{"num_hidden_layers": 19, "hidden_act": "swiglu", "lr_router": 0.00153, "norm_eps": 1e-05, "rope_theta": 1000000.0, "init_std_qkv": 0.0312}
Below are experts of layer 12 (counted from 0) of a mixture-of-experts language model. Rows are named router (the router's row for the expert), gate (a neuron's input weights, with its number), up (a neuron's input weights, with its number) and show model dimensions 0-255. Each number is 128 + 32 x the weight over its row's rms, rounded and kept within 0 to 255. Numbers have three digits each.
After each expert's rows: a language model's description of what the expert responds to. This comes from a sample of Wikipedia text that the model never trained on.

# expert 14
router:147193125120078158074138108127199125110118109180105132142160126135181136082158161133092099122169137153134103156109183145097099052120132081125150125178106119135082134174161135132128152200160077099134089128165100209119121091166180111083122140115081141128138123136119110093123082118119084122137152148131055169179091096143107104143073138130136131090137131175140119183094135118111058110191179102117070113197107124081131142117140130147168090199120085103137096098136141117070090124114112179127113100139131158034114114091149089126151144117185164105159145115115147106115073109127082139124170147154145106114082114092172128071126114142109201123192158149132126125089101092162163155139170117149143085092103088190114151122113123133102122103118138172097103067056121150083072160083104
gate0:078123200187101137116145101165172129128099082125107147166176112118138165098193107142075129151095164121122130162109177122158150095176149111177162114040144123097119076047128118117145099115166134098160152127075213108150106082095163145106143180143151170147142112095143105143151143128079117110099135098120128151121135120164137100120133124120116129141094107144130119102121099171155113084133141152207156168077151123159116113139139123124127123153079108074155097108123130175218103086137088153085157118139144106085160108140117107179120126103106149087094151092076107151065088147137195090088171181137103166124150150140227110169119152107134103128141116162107143134132118128043104182093151127180123111040114060138143068187112135080116106127137190084096110131118091112094105133163127
up0:142124199152106111100132088167163117074056116154089169191159117145148129116169112160101112102086152094122115128092143144131139093183165129157175106043186097130120135098121141144076100134126114109154162131078178100150079077106162133137117188108166227124147117099122121125120141149068128115107144131141106148104131124183123140119167129120105133153059074131155137126103080138150117148031142123209154134127153110142143101155121119085136156164098102083153130142095085143185163069120139159068153079134190066102143115140148096155188119085167114083105150086130107147111081170159148108093185125144096165119082118143162117172111134137129161159133098158095092118144126116087100175066168158149124169099109078128158127169144095068116122107076165069105130126095078100120075108144150
Description: Scientific and medical prose with words like receptor, grow, hair, agonist, and linking words like is, or, can be.

# expert 2
router:029063125152170164107165086179121170115128123162077135177153119077108138141133089189146139096130135138146210111149177107230173117110083142122126176137112103142136153055140198129148133182133112084192108156138107102093121131100110152126187168107116149103104144080103147138098111109161154153072137193083189163081128143140194134159110139185132147091116129162144108095156095143164078126162121141173140134114110164126130087113129159093144107133166116126118155103101143129122108097105110080155127130109098150132107170108089128163101094177139071112134125134173078173149058076150120165139109151121121180121156122112087095139140154142196203133152155115093148154178119105102134149152174100140143128178081116119102138108158125079167145181148086143155128084132172173109074114079088
gate1:078100130161127075145110128110148124165119148113111128188162070104129126105187098129140062089166167135126093112101137127145165104154105162068141093119139111198074152116068129135149129114156131110080147145085144088149089068105116089104137147161125152138145142081124156074150114141051114128128091121175112130158146206172128168192206096102129102143166148143164138120104106128049107145142145114165182126130124153107153176215086180106157105108100077149083102103129168065146176085129117150145154103156181131127087125114159151106110085136091100107129110129102105128112167114113192101127141090200173149103120103098176117151146139154111126092109110113132093178100181111164090126164085127106178174148114130161140112089130136083042193151074101206113127120099154148150123094159148
up1:100151139153098094171176123101105128111124133121134095145125117133090121099170117132097049112139162113141132168105180166111142120201136148094125091121111161142071161119111116136149105149124109118118146143157127159152054120066160107060122166131141128120147090079104169081170086100054093192186116139165095148147185167127098167127111065080153156166114166129130141123065204156105181148124162083183162147176137177088146155182125146164154182133091130097100116159150234096168142154174098108116139151146123130118066114117143127125120108152130145134134117092052127128127144164104171129145101171154149092089107132097149142135082108128162095071122165180151131161097134124121111090139158198092112089161160095123114155176127139091148135159068129093105094119130059177169141188158170
Description: Subject words opening a clause or sentence, mostly pronouns after commas or periods, such as ", which", ", he", "it", "He also".

# expert 59
router:178159167149132190103087100159104097138163124070126126105115126116182135150149088107131110088150150075091101089106148153111133089161162168131123178165162087113134136120125164106055069070153130134150122144118177141087185147148137120146107093086090114168171152183098119100148157112143143075108156081168167095114131128131123074134093122199090125114140113085138095093179160138145148186074123191115155149133172075140142149168104076105126116124131140159129120166130158122082115140149155199110165098129136136170143114111136205138106093161082090129112182136146135097143165136122119157099204062114122132164117167164145164148123166167119098163107110159083173132111155116064163143076123083084153184099123161061151089132123108183166142080141142170120169186188158123192100100147081
gate1:134118141125114079134121107122200181138092142184147097092055102098101126115113150179092135165182152098121173095058145145132126106133129059100232077139155145151174118161126113167128180100131117104098068168126159122174160157173108103147097089127127084152050068159179121041161095109164113092147118115093152136119110134100121170175186061131120115104136140092123105153139100146120186111105094127156108081136165060080084154130082147093080153127136123130112134126134167121137094171074074107101147152152125164140099124155160129131138095080123085124159159096126069139140094134078142169151094100115144144090157139097138089151116086062173114144127156088105083108139145130093152103119183117112117143106065142125161184146137142184132148136166176087116087155099118060137121122134178
up1:122121154115100090114118072112189166120099129181155109104036104124102120136175159151106157117149133086094153102102167122154125110157141059142216084127199135145182107110109060134119128132111093073139102168120153116117175197176116123147120097115157086153082110087134114065183118127144136056152098099104147124143108068029189125146191069197109129094162120109141103160120089123129148110086081155158141095110165071149075155129114151097078173090134144165142129112145156118144096096091120138124137140163121136164080186165137141082162111078133101105155143095181091163167127129089117168119088086099109148111127118119131073122072158086148120154117170117109097127138109095079123100119154092131104123100115120098126173098184127184106136142184156128162113140100143079140124067158127
Description: Prepositions after verbs in biographies and sports careers, such as died at the age of, trial with, against, member of the.

# expert 27
router:117087133159121127171165127114141108135112082152122116072186089148118122127160129187124167109131051101180091170138144105105090146202137161157139113135090105180110167080070100161083130146176151153116110111112146101151084037135130137137129137185080139137143138061088156106134163145093163176149155130098154159115150118162083115177173168074190180150110161161089154139101111137129131120113131106120099102161103075134137167118158165091104132125135149100114149126095107139186147105124118110116168123088158163114096151133139079120133182104047127151101114082135160107096088172130104057115167185061190095097153121083151112137147102161115127064116118094099151126137127077151137150168122099153175116130102074177124193114128215118119138180103060175116074094100155128150149079125119
gate1:053145171126124121181120138132138135104156147124148116110162124093125185056119208133156141134077145140081086112115135114115141129103141141216103117145090187114105104142089162132072084135122125149109141181180129127103116157065099175143121123128201199112155096121124084144096112100216124130115155151161109165108140110087174111036097124159099101158131146140118105190136089109090150115125124141108098152160142086131172098129139141119134110127133129110139109142150144161132107124161148144144071180109078078172102092150154148179081148108119080120113123128078098137166171096137163103064184109115073131156075151194112062131093092112131090135121137134137094172106142151141103160151149095144085135173093140135160163163121120238181134047126197164123163134097140091129118115160137
up1:226135171150113175066153130119139130123135073131101157178063150152077101170122059069119080126152189133153162111130106153102145171143128108112179139121152142086164148163165066127112195107118144144115111063143122167105142196164193130118085152068078086154128165166106090163143122102080078134085145120117092127154155123122117147161118077144082131097123083112108134110105135106128096121177159101164164119075127196178098150156105151125139136132095182160101096125151104134091144083125101164076137101108180071156137108176101134102137125169130134126181104130163107130161155154105137178097105098157152086087119129083143105174165135070091167133109144114078146158086037130104177112126083170138130127151152203084119090139135129083109110144117096086130150165179132127144139091161102
Description: Content nouns inside book, report or film titles and quotations, such as book, law, Study, Report, Literature, often before closing quotes.

# expert 63
router:129108159102137155065164116070125115132166146174126120100152136131147163122128086153117143144110120109147148144147141101108112159122130197088116118143194116084138152175165103125184158201058182137088151089172104115096110075105188186095109173097083088143089146144076161171101097100079099183125108103112082174090157136153088158160155133077110107165086062099114148117137148173140146086131116142172118112083151149130116126077093134122189144145124105118155178169134129121102136098141120181095177112119107097156109128224083188100100079157105166169129151126169119061126196177123170128101117056108080106102075128119102090104115162149110101163110185140122122098144103130109114159102120127174094165141123192117100101134107180111079122118091067151092117158155129097121078166114110
gate0:136169126175174130145152121164121167107142117133060108148088171131131145099171127167140130149144140103117140130046112124141131047097145118146169162155203101129077112121120118117095151167136136134098067183172113156134141082134132120088138130096094055163166125131137089104076105151135094128095125144141130111142095146202129118182167108122098075075149162109136197124114172083160142142139171081195090112141045150133114150141115143126117074155140120122095116100097109131138119127085080175069170126091172160131107136122137098132068224162147100161091155177133161109121159152136120172147137099105148135118128091121085131145144129095178113065097103090156120142164135060156105142140148061118152040107102126125187161127166098079182155088130135120087128119043129146143121131066157
up0:072129131116135119166102147116158122140099093123132130166146108176112111167114098148102101147105150070095137106154177118179146174132045139131096087097058149122163117129118117080171139101105144090160191059117141099122093142070117111149162175153147150128125115155090165118193199104102107099134060116184157152139117111129187132105111121122151137206133135142115090117150127152117131112089058179127142138102186152147169107099117101163112139036137156177162112107162103168138127161157169077191141126198147148140121172135149077157156076096138098144135122086125095139150118148156161109152107149169083102148098192126173117150140141146087154131096140121075183145061136136108191112128106220183156169111182147124110117111089137141094110164123138073181161113156123086079107134173137
Description: Competition nouns like Championship, Team, Road, tag, weight, doubles, League, often in result tables or wrestling and cycling reports.

# expert 35
router:125183150096137089122133122090130125163097124122142114111140161091146112148116089058090180099131160167114091119121157114151107113114159128153077163177108121079175120163112140104115118109113123158061068198209088159059114111122164078071122184138135148059105169103110091091174129124089154149093109180064136172130058153124132114083131158156176121121113111109111188163090150093131152101103106093091131106105141107133095170127086082117186083159117147163086137089109172113134112066186124173112134116129159167062110149058168121115079147159188173163140117172126188176111142083169090121105114113154158131125114178122151148102119078109126151135181085154118101106113098059151130168100100134165134182146097134175130109105158124109167158087165139161095162131143165106116184131115111
gate0:138145115130126062125243172090146165109118072168137103101091161111148117148135138142134206135170144139136075070153111144109128140072137090134131208153124130125109089192127121125138096132095131140098089226168115120101165095151139125092127166101107155111164192152094113162120128137110134113166112123127174152146105143165097122170086144129106107159126124149153111124130095057129132133136132141176117117018156166128141115082137117147119166115149129121142128171128124086106080183129133205113127142073107102100115093133108127091101163185094114181157099110159118082116116060174159055142108180152145181090103112182122145106125100074081090125169168173100125140137122126097125098096126205194160163140114138112087069102181166148163120108137093147159094139182152128117162140140116
up0:120168152130138148109010123106115049131139124124072142158163083138133066112117085111140147139077171065093183115158152131122127092139135136205156087134140132141116113076129153106136103213184145073170116129144139126130159136108086142157055147161136216127128130149130145122098164068160151168095106135123178093131132109106090099083172061083171101067108087163109121111105094177153121139165105132099138162190133085186137146133109155078131108117173106125105121129165118156145145082150079131174111093147164181170127114144105115139086076144101153125087137127103078181117119155088114068091140107166167122101152118109155114157110116134133169127104123180137151208158106158136170118207137125075150103124138087085170107098101134167158082100145117104133130122110085157128117167089106
Description: Degree signs, units and place descriptions in gazetteer and census text, such as °, km, ft, located, eastern, under age 18.

# expert 32
router:136088141129130110126115088134089157105169111169139162094082108103175171126125142172110141081089102074113195089138116138165159096162057155083149205147111078103169111074123186085079171155133094147181140148123134105146132174188170141160137185178112168117141156110128161143120150079122104127134142145079121099169079180145143128154157155124111100167123097157172124108103173100187106191082126143174095160103112162109139129079129129108174075108082104196121151114140178081150099102142120101135093180117184145219116183112178140138193122140157150160107149077152147178157117094131124138160120157091169137117157152118106140133129152155107093094158079139065151123105147152127159134131116161142163177156094086092189189125150114119098088119134061123110146129149136149076068093139108
gate1:164131121098113133043074082193107110145141103114188127089163174123123120099108118118125134093096083106126122099127159099118199100073139093113114198157093084090139150159140170107173099143148181092134135120102128096147125145127140138145179131085096144186107140190096111140113111146221154137100122134110091100100110122108120130139139158093114124137126093145139177112096064177162146122135117110119131128181087158074123090143136125127135170137173225138178153146159172072097120139127138124077167135120163192150077168055128159122146135107099136102065167168116134128065137108125036040098093111089120141143123138196094110128107174082162112234139119156130147133122133084122179120176158072140115158179125131149116112107121123116163115145136126171135159167135156080112104107139128
up1:133123104122128113136148123076097065090131092127102129123158101159109111169146106147067147079115068099098101139121159108139140095093043197136187140137113102133128173131086123130164147167085158096150129221086111124091118079181109120080165178116081133095123099107100151159147196090133183144123079190103132198131139172141107136105171138141165137160113146148156087163108077144190100169157096118122146156164109105089158197153136045115142154113124169126107106052090137112156153126122155147151112120096087130104140133124135113144121099138110093165135129105135174169114097095123169065093166150156182124095136110138067106118219157139113125109091165100099142076152162119145169139055109145150139194132142109147135096159153153073124109119167066106138153195188120113097126096124120
Description: Naming verbs like named, called, known as, served as, and the line break after an article's title and short description.

# expert 45
router:163181100156120062167146118069084113170104158087149118170127116115104134112131132130089144115170144169134141142158088081157142126077121061103102138184160191140060130187170168113153141084160124186101139128151106171090114155086100116114149186129203144139068170101127143115122161122121105102154097139126129154101086143054144159075097142107098161119085119129135158143049173089134137103122155126081097138103087145100087153153145112094148086147144146105135105092181159138132062116133111118174089157143138150072094110143144095126094163165188194128141108114128137135114135055138087114170085125156159135143109118094111131049123090148098185110190127147138167124111092126138138137157098109148171142160111122157099067141133121103085118131160143176166091000119158149149155156106084
gate1:160143159154118077152112153114149140152078179163108095124082164139156117128145088204128165119144086134119091201155202115205117133126142158105142194118144105139135159147166106100168134107121162104102125083046170076093189111170113084159168177141188106131135160116125192122118093133114101123098125150175148199105157111128131115107146084149118180102106096120181132093170083217108131094150099162117136082154101090122055099133153118115225129138141169130159144101163148171162187128123165168131118210142156145117094111104086136109183124108135151150182178129133163125073117095081084104095078153165069125143120155138083133122074134170142150141085161076134105179147132096143107152107104155158153142103127128149139174115159109151123127115146166132101098118129111195118143151144125
up1:083174194131124166120186061144122160151126098170133094112111141130113124084097118113119130101126124108173155163159153146142134143114151164133116073125111121090146132104066130174171144127133113164148088074151143140086126094097152126098177197135177125057123144079161096149217181111120100121178128114102098112088080151183124163141081180172134161095083075148130090152161208112100102183113148125133136094114068141124110155139092078131101214125125161134097121129140105141135149124133103161166182053140130141085174134083180103112131133095138124186072036083152116148130083153071128107122150159145112145104162193096144119127119148137155124114159163150129153103087122091125163108083148140118117151086116111221096111078074158114120130078124103117112099160108073113172106116152109
Description: Word-internal consonant pieces of Latin genus and species names (oph, ap, sp, ip), "Species of", coordinate markers, and "to" in age ranges.

# expert 24
router:152077190150167117120094105101147086162141162225161092077134134175078113158135174128111138129149099079137113132138126165085117159149139090146144096129145111110101188114059075168150090107064186141121110119107096144086085114082111194091132157141092160105128124129151135143134125118133097137143101123153096139164089116144128107168138108134147101129089154092154115103130135172119117087118143106133145123104165178051095110111122142093062196188124108166094209141093097121084160123080131067140142088131103167144163106111177145120142120154197139144113181105101134103084141199160155169145114111079140163124102131103142108122143169131147087099177161077155111088098176153184126146093139072086133124113146152142040201145101127098123133137153078156196119154095108093168154142075165
gate2:153123104079144131084124126112162121154108110070078135117086197157143130143140148139123165138104076048155136144109115050094088115177169088163072132124123174178164136164119085102135137129107124127189134063136107121163145132108081158106157116132082068158079145169109094125091094131103093136123124161149071129183136081139078141086121126125030132144134086060142141166146113136137129132136084175141170094127178146136111127128169176103147116135168117204115163151215057142068143150108112133136120123153100158174119122180055087124134088133167140127121114110078171117160155103105146146174073103156147151142139149142120058172127129155174143127088124113134143102154130081122102190158138072070106150137138125102116100167107102124173095176143094113106121172133075120145182132081180
up2:141163123165143132136129101172089116105137156174134149100114102105122043081135122118147120111203153160096101188159148161183127109095130149085159070123136133104130070145139141170118100091139113087135169144104111178135135113083169141146153165119140128110107123094159132098172070118182092093114127104152153102088123120117150145149089159130150147092175158155093147129157147104138127120124166093137124165184126081106150068078143103171146090126070161116104114099109116142102136103157197117104158167147135147088185127130124105126159186123128158126132125246121115153115126191176089108140120056124114122142145102120175159038072101122199192185144160087130128176173138100135162120050094124125199146136060127164103126158088207161129142158122173120140065110141120116134114115120074
Description: Album, song and film text, especially band personnel lists with roles, such as "– vocals", "backing vocals", drums, album.

# expert 16
router:171103093124141131128083128123117049090105139185109128150138121147156092113066146089136161081134061179070108153129140190149107129124135042146124161127146179156142137164190162136120168143125186156108136116126135129107121166090124173116147117107120097091131107080142127144109066154107099031169140088167089139124168142050143142090082126156119131119073135082176121148100074110146130180116143070179081150128194164122116158090140164124087097150095115062164082083100084140117118146141070102129100096110135104109097076142086169141096117081174139111119149146131178125137079143164085129096108094148121106188172069138153105179132154137082148092120150125135082142184109107155164129137181208139115078128171128127125126144149114158109091148162114148118107156080085197140123134107160
gate0:119151151134102157167131077177136155148192113149148127149108182143099142181130137145163135112187174091179124153148129181093109115130153134083160150107135146098144125132165163085127135114125076123177108178187145145087158138129149167115082143153115163103110093166107114198126087135125134102141112095138096149196077085026133143187081098225173103097104151170117044134128190148099134153154142150145111094166141120172145132135110155137169192148095136122114097111121135171097089069170164090111155176210087078105177107154126021124147114158145176141082151158169103116165120111123088155091136147125038109086134134198128128133113148160105150170132144127085123148122185127133099150102139122130128093134140112144058097104115119162120108164104170133131133139096138128088144123141122
up0:149158095082121134148119072139132096144177147161124164186104190117123111144108107157172163132161144115136124171111139116104113082074138088109120171100140126118108113164181166128142126147140073136163097189138108131051136129184133158120143128155101170076142068144122135158116056170154129079124156126200104128156100111050174164149097083186143069121101142156143078193087136074116102171136145118129085185190146119212173148090139155160133157153123138090144082093123123167087119110116142115113163149193139068066153089172139064138145132126170176124085168159176173133174119111111075139141143158134047114131120136160122106114110147164100158184178085099097092157125121107139133132122128109153141080118113107174093120105093113157145109142114183197131135152070117155094124123091136
Description: Word-initial L, F, D, l pieces in table cells and lists, plus letters after backslashes in LaTeX math, like \langle, \lVert.

# expert 29
router:152120153088160076164157163155137141134101079072124128115096142083135128141109124140168078169132227085111128142168155188070129099066137116179141158148085189110093124112147102077095148089147129160104122172140140142097135141131133162089137164170157121118129114165179114143118142161119173125104097121126117148096094170156151133056133140167119134083111150142124090062160119126155182077186116154153086190084096110138141131056089077188191146109104159136154158122142164116131122109093099144086114174088158098063077157174101176172128079155103150185092165110094136159147151080120147169145108125138138092114195112085154141102154126124079102164092153145103142130123143141115185083111098116128104142159169161096148094140146081166098139136117181169158137080215131187165150152138147
gate2:094134144140133097111128168234148138110079062095141170132104169137224047127163182087060135134094143089139171077170120143093155144148093126113146178140093101120085169103095135128047138115145163093169117122132048114118103080127163138100117150113171196184142160102117165159066177098073132119126123136126103112180126094111073129129101069159123116069128094103121154118072107111144158145082144139139153158102157172103154104122162108137130118119115133110138157152171110107130121115153116124129182181167093148146094156167128135148154137130126144180153117134193105099109133125141114119072072191151152109160143107074155158125165119050097147083132138097173147147161156173118194074115061151090118137096183099128075163142164126106127112134118105120178128144139122158148172135146118
up2:118085156107131118197093138112117167177135105177097093135110125148089156156185135167146155139105133149128110156147091106123116109108123113129173131137111184194077117096131108135146165113144103135156130103182132150164101132146129120161123181128130102156104051158160085107098141120158143136168151168090085129159122163126147139145099141112087156196124179146120050176220193098073091170165133151093208116123048174135111121106092069098142160155136177142096162148095095193180136018196158130122110096087094103114090081097140102164094147127102105149112130117095092080171105149134116176150148093108093152156145084180100121104115063174092119149134077160081132162104125154122127115129134117127118165123123130121099101134158086131151110219094106104160128097145113106097117168129146
Description: Line breaks in geography and taxonomy infoboxes before Coordinates or Genus, and phrases like was born in, at the University of, in his.

# expert 52
router:141128121123123162110125133108086154086165093136137100119116084042127143142135118142114117140139110156050053059113134171115090173051077163108131146154132106175176174110136119062139130122120098120156142185101144074137142154143118112138113073108129123095145133154176114134110132152147143076150111163158178092070168098121128155089186167134134089112158136112152145163156179091157117151084113147156138144126142112196124107081108072132141137046140110147160112155105137130092134148087146090120165140152129121125158157098162180158065108152037082148100131146131144121127162093122170163122168105111144142174167143145116135146156114197127137231105121155116145123096133143102152089119167136106145190111073168048153065169106090164155127106165146148098183167215123119157100125143175
gate1:105141125099081087115161139150095151168177140083113060131099138090145185158072114090133164178126183163095106135071106151131124137061152112197135120164135210140181115156158100131077151146104107159132128184197137132122137104157154119107104125124146099114129125094115087124119157104127148109191129139173149155095134153084134150122106101152126146094123153119148160158116099147147150113108126165087113130080125082125151147148091087145183063149085141102116154133162124114120110136140143180092111107121105123070143137148111096132067138151101169149088124109098132089128140149146074113160134108171093137151181171141089125119089019108124049162082059191148140155102090158114190069070131122130061140175142111082142104143135177126103127077189164103069156139169115098090098140145203
up1:156085068099148098135154062180126123103132137128084133162122130134111143155121127118109191132187112171083143113090108075132131184092138079152156078162211170112146054120127154163165117157093194116155137149118085110158182177179072109106083162062158139103088133136086138117114104193150111136173143120152139133119158087082137131127107166105168135135163083158134127152154138036173120145118118128168092137090123126197134076118161084080216054105083171187155123143150094145124137128167116139159140128137126123154134095114116092128082081106105106091105113149179154132115110079133118124131113044137113115167162161195118189149096108135114106166098159111137130138133139110137126119142129100131116115147157136117140125202132131144084149107164089100082155156119095143139044113107048
Description: Prepositions and commas introducing place names, such as in, at, based in, University of, and pieces of city names.

# expert 40
router:170125112092108111135172151183136191171103144149149117122176130172103147119086120121141135184140203159142112115093085056168136168114108152138102071161128165129181080158121131134165080127124097188105089091140144080132096151119166124130112176118165164154114155173113135109133108160106118098099140108113120203108151143162090146189136066118167136106092100169072152167086069151093135103092107126090103072157105136144181139163117104131134150139156167107089144056118146135129127153159146255084144100137101161127120150128195077118109159065143198111118110126152165166131111154143089054108111194180123180115122159129120139107142106142101121101134186099150143168141144147127081139165085122131096098110137133182134132128095173071153131119160123148090131107092157098067087091162136
gate1:094094129202143086109122118147096139144097129091079128200139190164122184150165088112152110133144126061086162124158131118127175175094106129122096098152187141111123112148077122120089092109119101165119133124132139109192152147114124047126142091117144136119149125156161075119159175135123132082121174207155146103095189118107149081090111155108133157130131159140108164063169101153163136157128115160205072087077105054121115087116170115113196108088158088114146177114152066112115089102101167067155169131132072162122131137170098138147096122141105138109103122133143141170182209130112106100133144126115074067165148162146155154151180112086131124164100109088119142154054076159108102140103125106136174098141184131111119141115210156164131130080143118112136125145136125088153156204105118
up1:139142145050131170149107131086147112142144101098085131148061054137132130092133128117166184147116100135103118131134143174122094137087126154195142105132182147121173129141103117160169108130128164128185148171153128114119159176167138114112107134164137138089096167152108185165137097098106160111167092133124111219126087147067134128125140156188173081151110126032178080124093129068108161115127053120129121140112153111140068172148134108106108139159098193162154074145048156101104156121220130123099118089117173101164143115146124112082090087108158093126125120143143162140121123082121144109126099097122101090112113203167117133100124221147136121081161061116119165144146202077106141064138149127107097138114104204149111159091134122164104132118115115145148170174087126152132092093124113
Description: Words and word endings within colon- or semicolon-separated infobox fields, such as Installed capacity, Species, Genus, code, ICAO values.

# expert 58
router:143135165150073148085090118167107088156179108068152160058171143111118167162131063141124130120130140132127059156079101123094139087122077110143089174106062059155099205125113113140114165174144121180104156125097122091171123077164161111194146097125103131120173122148052177137101163089148133138135166138109159097046138128168143119146125145125093154133123164147166145112111094132098067094110143104073121080176087140139138142142147145147078132194116143101174097183139153124116103139151103180063110116136150154140165118159080118107149078117112144112134175118155106122113125148151117093125125135118098064096126075115067088152111150121120129149114070186133156176144138106099201108099157108152189175137067089120165146085144144121108099115122118146129160112180121073103077099208155
gate1:121138083139078153184094100150093109138125150229087116148112174151082122144128124192065130154157169145106091137152104147108115151078171181112113124095139123141054149168084112076161135135131131136180090077153166132111098120121113135082093141118153140115141140123088097120142147055198136055141150120167100117107115125118165103171099187121151165159152110112131150160060132139159150114122092147136154111170097136105155116102118125119170141201154092073122138100156131162168135135168084069177074182118143162073146100122141089135107124155033158170100215139154129111159148101144096118114099085119093102144137091182062134092119130168124083133139129184148087100077093153077138153134130116140119132184146149125125168200098116134126167109186149164129116119119171179108191128142127
up1:153160145066125081082176147114155122172149106065134073062178125131145138143131129049186156108144096177106135094151163120104098114139043124148104126183126136130183119142142181163137103141101117145082141164108120133127144145091160120117138171119128127106140124188145135143129118165087111148113110182115114198132167136127107151103160127143111081109147077143129118157165122114082119135151148090100085156111126156112127123124133094157143100088154142173081131140083177100090105128073171210081177096156122105149088124094152186110130155101238159062230030138092145145092129119126117135164154126156195110128095162137204133126137129104119171131157158066126168101169141110185108129138097172088131120125159164132122083096114152158150100119108116113088154124124113104138054157132103
Description: Phrases like for the, the first, second, third, plus ordinal endings, money and cost words like million, annual, private.

# expert 5
router:114102092133076042100140151149101153130164170111138091210066107104127141117130156078109166154126060123051150056082141129122176124161149129114103073123152165157137064155095151142098112099076136137146118121148172102096111133162112132161129089063173096158132106117147140128116119168119082071149114111117169121131154091157134095150137130124124085146127082084128094130169125087132111167107105128165125145148173124162149083149185076149116122083154160107177161191146052070093156120156149106110141084137170074107140109157134168118120144105132079091091152170167151153148120147099145125106072180105118154154131077092159190125122121138132118153093191071166086121153106191085150107131080125200014145144134122101158150140090110089131138147153136154106128176101114155078126134138156
gate0:154103133095179117109148120092087120109164153163149165141131126117076117153147137110077124104179169162103107126076128127077096126138138131088085104119138123128072161146211101162162159136082145123138118172136131155095120104113196104149143124111122113113141076156111156155113144119128143143121118119161079183129126168136130121170107084140074164162137104143050046106108121201077158117106151089196099147116156145148116143133170105105117128161183143122131114145117120085109129153172031171085060127137143140140090182175153139100108144145115127131188145159183208152112144111193120081122111159170192101143141087020146156104135100132152128151095048160102140134094168137120155060081134192185103112115173126146074108156129125115065130137124108111138134101145161164090110098148093
up0:069173091146151099155143114180093111101090154128108097143116139112152102115128056111080043164103117129133152181198116153076158138109116119185108132160088126132166092096103103149080064126109105206145141132119138122107120119112056126133158172205117120137094159113124096125151114109115121134097174089083174105086078086131115134143184111117127138115159126108164154137176157113143130160148078169041120129131078115154133148077095104143136158080153118165109141176147146194182144126146165104186197053160114147136184118142060081175149141085127131105092118145140120125074169144091161139187155110113085145120107136170103120128171182101104099205132156146146125081136091124112091161166107096143169126103108149068178138123155148124103171100102168073105079143115106124113100157147120
Description: Single capital letters, digits and short codes in tables and lists, such as geologic period letters (T, J, K), football positions (DF, MF), score digits.

# expert 55
router:191137093119092049088133141139043105055121153113104141170110092114111145136122144140155179126080126126085154054102118063149149101132088057129126048113100160165183099112180168154142133148077113172155140156089165047101095165138085115098146153130110088072116130110129058127146098180113103072153140139148122118139093133094135138158175084125166105151117091105135072159131096095136149111097117145133094175139133153142133121156135102130116101141121132060131097137124121113102156110129129127126142077115161104079149108158151147140087101129159099091137087129119158155063080094126185143166088137138115162158128135116117141173075096115162069155101124118108119059181061165052134143172084157116076134102107187117113104132078140130131180165134100139063162143168101147091099114095174
gate1:150137128143184172108122251119093172120152066109130103079162192132168090195094132118112140091162104159096139159130144139103080142143184158138118169131133103107069149137110130084136167158112123111123026147121117105133116173118103103117158184211161091121124152135125157117090200125127108127148082152139170101097111090106074136132132118130165114138108124165184176146130148099109204129086087207100142136069151139076140152024086153115137084085112111101121130129109100145108086129136102155147106111149139154171140103110078130082102096123125136177090073125095142158125171118136143165080115138187197130111134112157128151176130115143127143124170121116117156082126099069133093094126104144154164162113180157088075123123133112099128104091134155149114103135161198143155109142168075
up1:126149090129135148139120133103139089154144169148118154123138121037138177182108093186155188144140093101139122186142119136154100107079120145084135166098107068102096149149176122101125138161133091145084157071107085121131126064144122096116141087140114134104137164128113165137130107115143056158133136146116082132130153188151154180078140132137108150143089177104158183144198162096123106170099142021082136092114109199112066098137144134136097093177185168078123116101054112155145155130097057161150177101166134138110097119149126117123177094176145149087123148122146140135088114108181114104114102145146139102125100151049073097085133101160166105085128109146109086144175171138185132090181149183087160145121088092114131116126130136143126152104193099142118099101106116100068082110188162
Description: Uppercase letters and digit runs forming acronyms, identifiers and codes, such as SAR, FIDE, IPR, Q26547665, N129.

# expert 8
router:148195116092132145165134169130153154095098136076074159151093086123176177139160131157156063141160095167127146103154165090158129174100077129136084147123147212127168098118116119109135110084158102121147138103088107132122092101113175130153112090145123129099121113079097107123060144139151155108108152091185124165173159135103110158089142160084156053141106089101083142140131151147089172100157116125115138118112139133114176124080130148222129122085137156181116131166137107135114147116081162106142112162128159102150185186109090107193048177106126130064116113181126127160145133130092068133170167081138118078158203123176081142112123159151111126131077102080117126202051142131089154089120174088117144134167192169156116159088111161176144142136128180114126107107166131152164125137069152
gate1:171159148149105122180162101063118106105151144109139184120124138145187155122134140135191114181104163149146076136156165133140126082096111101170071175081107153124158122120123103161196115079144179088138175116164146131105193119159165142128097080096136119134226121092094100109082131156161133116095132090131122114082086135171080163089128088039150141083147181139176104074142159099083097079137078155101165098086109133076177116112098192143099108116134155103081160097127152122159149129082131125143163125156103144041121136150135105144098104166145106132072094131134083110128131113087133120170109076109155158117176074176099107204156134161135079116125138105123126181119122079116146140119162116142145113090101166181181130112135195159139187113135146139173068090102161114151121131107147
up1:140113194071109097114154130166120097139074131104137136089109135152156172120143128132091086112130147160156126106131182112119143186120156068143105156113111080109107130167084088109160151107104119139117076125125112126082123126101137058087151135135077046084151098166100088066090119156171133129080143196128115183097101142185046098145085164069103144104126160161092136092077143105134149086160160139145140054139120139140139188142185137116125109182127125136072098078138107208151120163174111116129179081141103089128122132089123059110114177139117194158119104130162128137064123085156091096113068136190125163081120117158175109062131122146053141136109120107094110080141099138094121145074100064151089085162086093140110100082148143102146138093146113117093111125084128139119127145115127
Description: Early pieces of personal and place names after a capital fragment, such as J-im-my, T-im-othy, Ash-d-od, plus odd byte tokens in Japanese names.